From a checkpoint of a small mixture-of-experts model trained on Wikipedia: vocabulary 32000, a sigmoid router.
Below are experts of layer 4 (counted from 0) of a mixture-of-experts language model. Rows are named router (the router's row for the expert), up (a neuron's input weights, with its number), down (a neuron's output weights, with its number) and show model dimensions 64-127. Each number is 128 + 32 x the weight over its row's rms, rounded and kept within 0 to 255. Numbers have three digits each.
Before each expert's rows: a language model's description of what the expert responds to; "comes before" lists some tokens at least twice as common just after its tokens as in all text. This comes from a sample of Wikipedia text that the model never trained on. Tokens count by the router's weight.

# expert 39
Spaces and blank cells
comes before: " |", " -", "·", "The", "American", "whose"
router:139146126151102133148187118098140133111138172155148095160127128136155103151149109143124107105080138145136152076098134090124182114079110120151131140124060122179133138106141145156112080153151110
up0:172139106108124084119097103158140144109114051122121145180071155137127117152133104115185111157153133135134093115107139175161130136132074102179081086154138156171145126159136143102078139116106067
down0:130137068132144125169103100114134121108164118112062212155146158121138119158175114131122192058067131180085117094104092131073143174137119177171076186159074122202118110143124136160101143173135093
up1:094137099153123098118123156089110130151136164070145124139074122123109164120121080127145114127139137133185148165161136129151152170122147088156139150141121141104158144187131115197116115153199083
down1:124184112119085167105068073172091129168070130138084112174075158114140108188164074107132106095106141146121125166158172082124124156138133090096114134094122117147150081143064117144148162103098158
up2:087104124084133159133117081185112103093118114110106132111128190124138092112093141165128116148208100199113139176087164142100094135103119187160112117120127187165120100127125159071128120104119123
down2:120078126151101131172160157183139122056174178167100152193199150109093159166113136078141126111161138092090136151143095109128098167091155111086125151133157169172101140102164148142166154129089166
up3:074146148093126092155096120155199087191115119184170097121151111146087141126115102162146138115170110152171149073098112136146184131189112136100074091131114174103068140125133128197130105118108109
down3:108099119096143115141138145124160142092140154117097117070146096128154144139127141125118107186042103125121097125115140174149110178123152118158117162132159183123150097140128144113173192060179138
up4:136120163056161175150118143120141111065137155121151084083151121154132053120118131082147109118160097114138103117154157136082110115124111116108133112118147156163118144144126121148149147078163116
down4:136120193073161081175119130096167115064164089126149089203100123140122120182099063158087095112131117154132068121179128142112135163102177096143088094099151157093132125163117110131195106179116159
up5:087095119119139115090139167130151100152135101102106121142142148122092147097157129157129134184081101152206110138125063093157127116127103127153096105134109191104149145101158156214179092132147099
down5:102106157137116187139174171106083138112166102100101088116098097120128171132099096115152131137122121105091139112114146149111147143136133080146154058105201111140164135118112113085155119132113085
up6:158140098080100138157141154172154101141123100118192186111156125126130136127164183174182072104129140146099100172111161145153101124146120099058061137115025173074190123154120101188097060079217181
down6:137110164134135103154105145096104155120127157167167105132178117108162148119131098135078170113143139154043126129111100072134135116133117129160158163129157154122111119159098118122139148175135144
up7:147131122174137123118193151104125140138085122165134175162169092151077154128133151153038095143095132144128072107215155230145155129143117101118095139139131156190140148167123122135136180144101176
down7:146175164112113109156114146151119121103173164157164152154125130138114082135160116108182140125157137094133159139138159128156137107062140119131147155132050109170116177071124127148130110199162130
up8:108168159108142084136147082160115070108173138087142129118122154120157160132158146117110148117130086138098168104082151150128129096096083137175103142136154151135117118123181149163139110156073061
down8:169118083155166184124162143133068121157125137112128075139142145147119127119123132107124092126131137147111106159188124120133129105134081058096091143159120100096128086132087162168132108136154114
up9:097159085175132139152083098132162131120076083094087190101153155127102128201132100134111107125133132145154127122084134067090133125092233110152103158138065130080097115072108096121131129190077194
down9:134087127162116122181122138139105116139154160171184123150190143132100139104103175122122103119137163155144106129135120122116098155132137191106133128165100126091105115131072132161163146165114126
up10:133132144127092054178185138070111142123148113147095188172092058136113195179162120130125145148158154116113069074135139133149091090167161108104140091136125105122153111105156166159114177166135136
down10:142157138110081173083087160133238142134112135131114130050106105112119118128094099132113133090097095184175137129122153126191083169077120147140122135163106176127143093168100141122116182098175117
up11:092170120116123165120151158175138149139138141172153088113161137196105118144155134142114068053159136154153129093088120152072137136137148129182063093096168148096106128088117123125188101115130093
down11:059102181149154105130124154103134150150084113075102138092136115114141086096096130117150167141124190073131077125154155093059101098167143072171208169119148174168124130197133089204134155090087093
up12:167154144149104137142118154178124133151090121162165165146132144173139088095112158156068132129130203116090150111152119136133158162068050204133121128122099166107080128113140096114216167127142124
down12:141106128113115083142142089085117083122113133135126111117130097089124142118095064142124133140066070110092085126140195148132129133127205149121208151126177139151212114061126160140153106197136085
up13:150142097140111117172107100132161114037156125152101104122083195116144060094141142120136155100094121094173122177061097088093102114082131105127111134110165180105116113162170148141080131099129119
down13:129117077131119157140075091140132115123090145132160186115174090106163089158103107132129103146133087139156130099157122110155118142129185112122152156154122114187146162115187135133088135086139070
up14:008109127121123097115123148116140099137169126126133101107144159105120155195142168134137054132175112146143186137098143160053161119088145143109203170173111126136113110145124139116105124088192101
down14:114117139105133137131123117155167104183080094138191142173131106127106144139045145111092103156091136176099109178155200139193115143152136188158118123086111141080133122167096149098106142190135116
up15:160150134107130137117127111107129170141179068103113107206167089115172131100101116153082085071123178094100196110116109186173119102107133103118149105138129156164124136149134147125162188133114147
down15:151094134126094131109143160152083115076149143156154116102110138169140132121116122145143076049135120101200098141143080181090140129120145111121099099122140154124074150168144128141169137137142139
up16:187087181140178068102095156147154160142116105126168132087134097112115085137135101117206093126111181109163084107162083087138026114099111136099172143127176076121099119099087129167113106165150087
down16:159112148122112135157156138190090163190152122108072155116087115128145092122141160114114099105063157139125220163116179100110103165080116127133171122154132066120107109140151157094137173152163063
up17:166137133100149131140150079093100122193127055136142188079085157090140193112137206196124117089126161136159108148086135092155114129155107166095120130102130104092101173115107102164100148165061181
down17:150126149111118198101116137118130137092173100112118148137156124175171122081133136066183187152120110166124128158059138128130127093058115085095154151172082144147101132120172159159086140139060088
up18:092096121158155096184160165112085124088153123133142127070111140082098051117117091129147154134108088134149092127132135124122155082079136107168162138099124136096115127104108082139132142088164119
down18:072108149206153093127128127171145170158043069157127098129138103041068077157129090176093126065157077092047184085134164070123159183135128131167095150152156124107157150128106121192122152150110068
up19:141224163100113128096096106106131122091144110124095137159054108143125156182129173108205151106121176163148122125096104100143149118158098089078076104121139168131108155129119148181083141103163112
down19:133167119087092132061150119189144093162140112145094103045146149132090129131129130170194129100126166101067132147130158096139121164134111198121068125096080115158210114151109090084178040173147135
up20:175159166151129102132113136107145135162186132118132063146111162180138158176177113111145070140140098166144083148122166129089067185163129094118158161156148095121148129134076148115072170083085188
down20:165124108110100127159121111105118098101169118112166079108122149114124142155130128187101132152140179119067091152143133151134139123168146150134111139152132108129133116121147158151121078136131141
up21:136150127133115107105139103202091105107163123105087151089171116072142160069130153182090107163163169111130152158096106116135121164141121072136140148124098101086183169034171152117101173150127138
down21:146083111118144155119155087110079170070135138098110184125066135104126086099104175186153149143128110095137193132074108123156151114088122173077142120132102147150118160161066138102130134132125169
up22:098113048116117133205105100207125123124137130110178141168092071049104082171130127100088099109133092127129170144111112130078157123130068089141172197106117117147145134126129173125131120103140111
down22:129140132138177115136202080094077123146114098117159114066052115159152102131155125074130128163141150120139166143144171149169126159125227142112130103059162129204103101145077116161134115122134121
up23:113158143134140146154145134117106126176099166118093087104135151077173195148150166082127065110101165145092095139151086114139106146121129173130160132134148107145177160104121165090125125183161102
down23:117202163180118116162114143161112087100146089114126105113053142117076096142122099159146142120138219134076135138123149117156124150168089132152085171099170141137193107214118148120175143170120148
up24:159154124127151095131101138128198086101121150165113117142144092182149070154152119094120164084156151164151108113097076181137143130088145092106144115121143212126138075151097143104124094140071119
down24:116137108140144167142138131128141141169141160077110111099173022191099196099161171162218147125130139092149133108161156158139181163131097158128130098089134113171084099135103104122116116125150149
up25:127150123146089120146082094091145167147149122149086159172132107112153100112113144108136115142121145159126108118098138145160116049106096122147201095098128162143082119127095083149101095149131126
down25:133032103142082132149121147119138144097140126135132108101112154126047136170211176177152138162137140096110170099093139122179124150109124117113076124135149068158149164144131107137171111138090182
up26:101192163089100132111136168147157142179122128182100124152115154155117134144165157123153136160131211108128091186153122169132128092108079097108097118060149116069156136135148153142117145119179119
down26:115122163139151131116125130152076185208157173148064109165118131119149086158133133101123141155112158146101138084200156140097113069142165126184157157174148121117143153169170122068099108201100095
up27:121166182092122143150117088084157108103133059116111134191136092156162129133124176122147178061107125148098120097073087112114138121082179119165149129141100136187136090143185148166114153139088107
down27:151077166162132129135130132131140102113129181130101149101165163135102096101124154172174117182061116109175141174134100150149133151047167180145127136148093135149099149132117073086125137045130157
up28:148070136179140160175123129123101137170125118078107100132133180151119087145155152123101191077120152116128080124125090148081080121116116053080093130168115120076132100121144147156100110121139089
down28:140120064095066120127131168135229163129150091135147139165072119175094135066125158136203129132146166124130109160090166102109141187081113193174094154092174132101130159194102097112099110117143154
up29:201174104110160115142095112098183130095108151133172157064105120114098110094128119209173122065113108138128112114092131105095157105109189174132126144138149174144154096127110060117140107161062145
down29:158128101146145132129078131135136160144095069118135114070122121145105146141150122086119086135123104134124109097121163145094140164142111091109118112102151116127131142123198171147153157092144136
up30:186089086156118121056105128097143138115135173184175105158130167116149113147159179146144104141180163153121140154125152159118220134140088075197111089120133156173183136109130149175125120077109113
down30:192162098121175123113096066126135146126142132083127137115184129163162072137169137120087100169119132109113143125122125138171088160152110107121038115191092136142132140161087113182112112089145135
up31:149099159185104135085100172173111095120191128135114118145095150144130114115167117104158177155112056149092130127115142094125104151088127141114113097145097146130095140144123102174090104109079153
down31:117109113098139150141122142145174109109074168106134099113157119097125157110067105125125141136091119105122128117100087173139128149144123139120120174114193107099133175089153150092143172161169120
up32:108106102123127167193142140148146114134200103115139156126092114109133069198129092083138113114157079179174121156110127153080157152146082095133077071156140135124113111139112077159131167155165119
down32:136147150150111114118143087114123145081084159112130087126172128125129155116109178154112077124141129106105105127083113057137132104128175121094100118122091147118125151129182113206162142131115148
up33:126104075120049174168123070052158156139127147111081119113090138100126100125095097142101127111164106126122152090044085129153157144134089096178069137134137118094100130098140079124100107087088127
down33:128104157109200125099123128125104161136088170127125136122103072217149220158166173196127152131200098089130123164119142098180118103187172100120074056095151138172177130135124116147108143103092137
up34:170187107125053100098110092167142167145125099144106145096102090048104165114130124104153126077069194107096197096187160106077118096123123103140165164110155114116178085156163136116141174160136113
down34:124130143161139120133150145159121111146154164176104129118147105121205111102089160162123126148133133092079102111115085089062136153135143131126070203140112154119160066111119133184086123117071060
up35:149075113094169091126116164166085140110141129111082162064152128097100129166151077129192176086098098128159144106158156086112126129055118132090119070139178137117092061126058125111134098158126108
down35:137129210093134122177154127183116108177173128109151063093139136102092098096118126137168137138105150106134070134118176126104165138174089120164112180170108170131126134123164145126127143199167152
up36:150146093121184128160138155146155109168158152116141120159145133153086135086102091114142176126097113119070145081109113150081147145132104142069165103219112143146139085126107097112112159127134116
down36:159156099075118107105048086073132138150163177130117146086150117119172207136112090168135089146185117159201132117129103136159043142161141126140176110141116077118103080126026169101161113094189170
up37:137119131118081142109113149148134125136117137064192186129154149128098120162132079102100074171123147150154113122071143106121177177060125126049124130137102093215077092131220148119168119121065111
down37:124132111144108202167201083145132089081137145130119125110137144151104109089154149108145143104149109084140252088122145135113163121183171146115139149153099126086119112115086118133158120115131106
up38:130141118085170057144123103103101149108072165158144087137064097126142091178072163093137139142154173118155122129151112099160158109161147098139144131135132131188161108146172124143108105124157127
down38:139142134173186176133110121157164130196132094151118114117181107124102184121072143142115086131108125103106163129134158163084148102145159093026114094179174159174100142107087125071096105111138148
up39:146063134107129144169143110138111118120138085070090072113088107203148056141107159153112084107096174133196101146130130133101128146114128089097125144133071111168157164150108230109097106125128162
down39:117215102099115142093107149104109080103088117159190138161119043182133158146132126107121106069155088147146110093052107163145209091179149169141166115159073088106129084155112156114133143148120081
up40:168153174110170142141137113036146121127113162128173115197111081155105122175145118127116133082123101110158092101134134104022090130078167107151069071130129168115096147100080117151134124118103134
down40:109154142163090105139175095119165107116132102054123124130079145139103105193148216125085148155146182136142169124118099134175165130059120126091141123133069114121083118104177135123132097164132139
up41:129120091171136125127197140105125133149122123092075054121122150120143085129084138164145140114135046105168164117155085085129134081157118082021154134046136085035196193141107121140182101116136120
down41:123138118104124090177140092129118132095126072108095119099092098159137150160115165061119087150110110132139169108111172169185109120135116109183113123157126129133160141122114149104122144106157131
up42:111174157103125070213123142153137135094153212102145166164114126135111183138113129118145093149173147120072199075127134151148122095175131140102127046084119158125173095144092132173107128202116178
down42:176084107060134107140124124134110132144093152095130098174081164142135177088126109129159069140089131159152153094143140062073062082130146179143097113094187086144159115130217140122068173087147083
up43:173095119165158112145091177111153183116140155139140109140102128093191120112152110165127167144117133139075070109121099124086114086121142121114103091125156162164126139138111081073095102148136139
down43:121174126117154087139122120104142095205123166222140075075115139115189087148152092118142160077116109191140147123104073127139131172174174123154102095115176091047136145132117140125103139081147067
up44:136176113159148082120137134140126107170087145104102117177076110108136104078145168161125058159099099151076148138094084150172136089100151085106144150140103146109153088085172153109109107168118088
down44:106127165096150090066131139075116088141158033114163128103130135122140093172089138066157126134136071141138177101150166062121111109134095084170148074102166156165160160129149122143133184139118091
up45:084153141125130121141070086140108157152117095130122170134133139144086150092123137189110142074099097112083082056114124204134115164102090145166140115109125171126140120080120067117137140101090144
down45:170147107128161122054134110114111133136129172208118122076137110162135122098141134131084133150126120119127097133183171178143138167068149140112144144053103140143154179107155181132134142170175096
up46:091156139148115158120133153164106147055103174124089158171105122100138154109105160143164146175113125152120076099163110196141139178132097148088140170110105137170138084125145119161175185137094121
down46:071209107102164137178195143092168119107126113072078135129098127127141134145129169090155117106123106079100145105062134109089106131138152128169105144104118181143080162132094126134152160105143138
up47:112174108166113079141161127164114103129123148093116171159147138141093109170126107057110151107059145092090114083168143095153136160087126135164111187135121167203184130103166128115135120138133133
down47:113138196128184174166126135129064162148069161155137103113162144098115116098138165148120121143103126093080094143120159143184142138133175187163142126154136107121150135171116184104075162116130144
up48:118107078094112137139167132149097153113120139176144136160199121095141126146130167045126117112105151080126099074165121136083130133140027098136143054072163150115165177103098158100148160144137161
down48:166118140133128155089101179131059139117179207144080154135185144092104162139103138141131111135117070092070153125154137146108071147128127167130123071133128146126084191107116141124097151206088137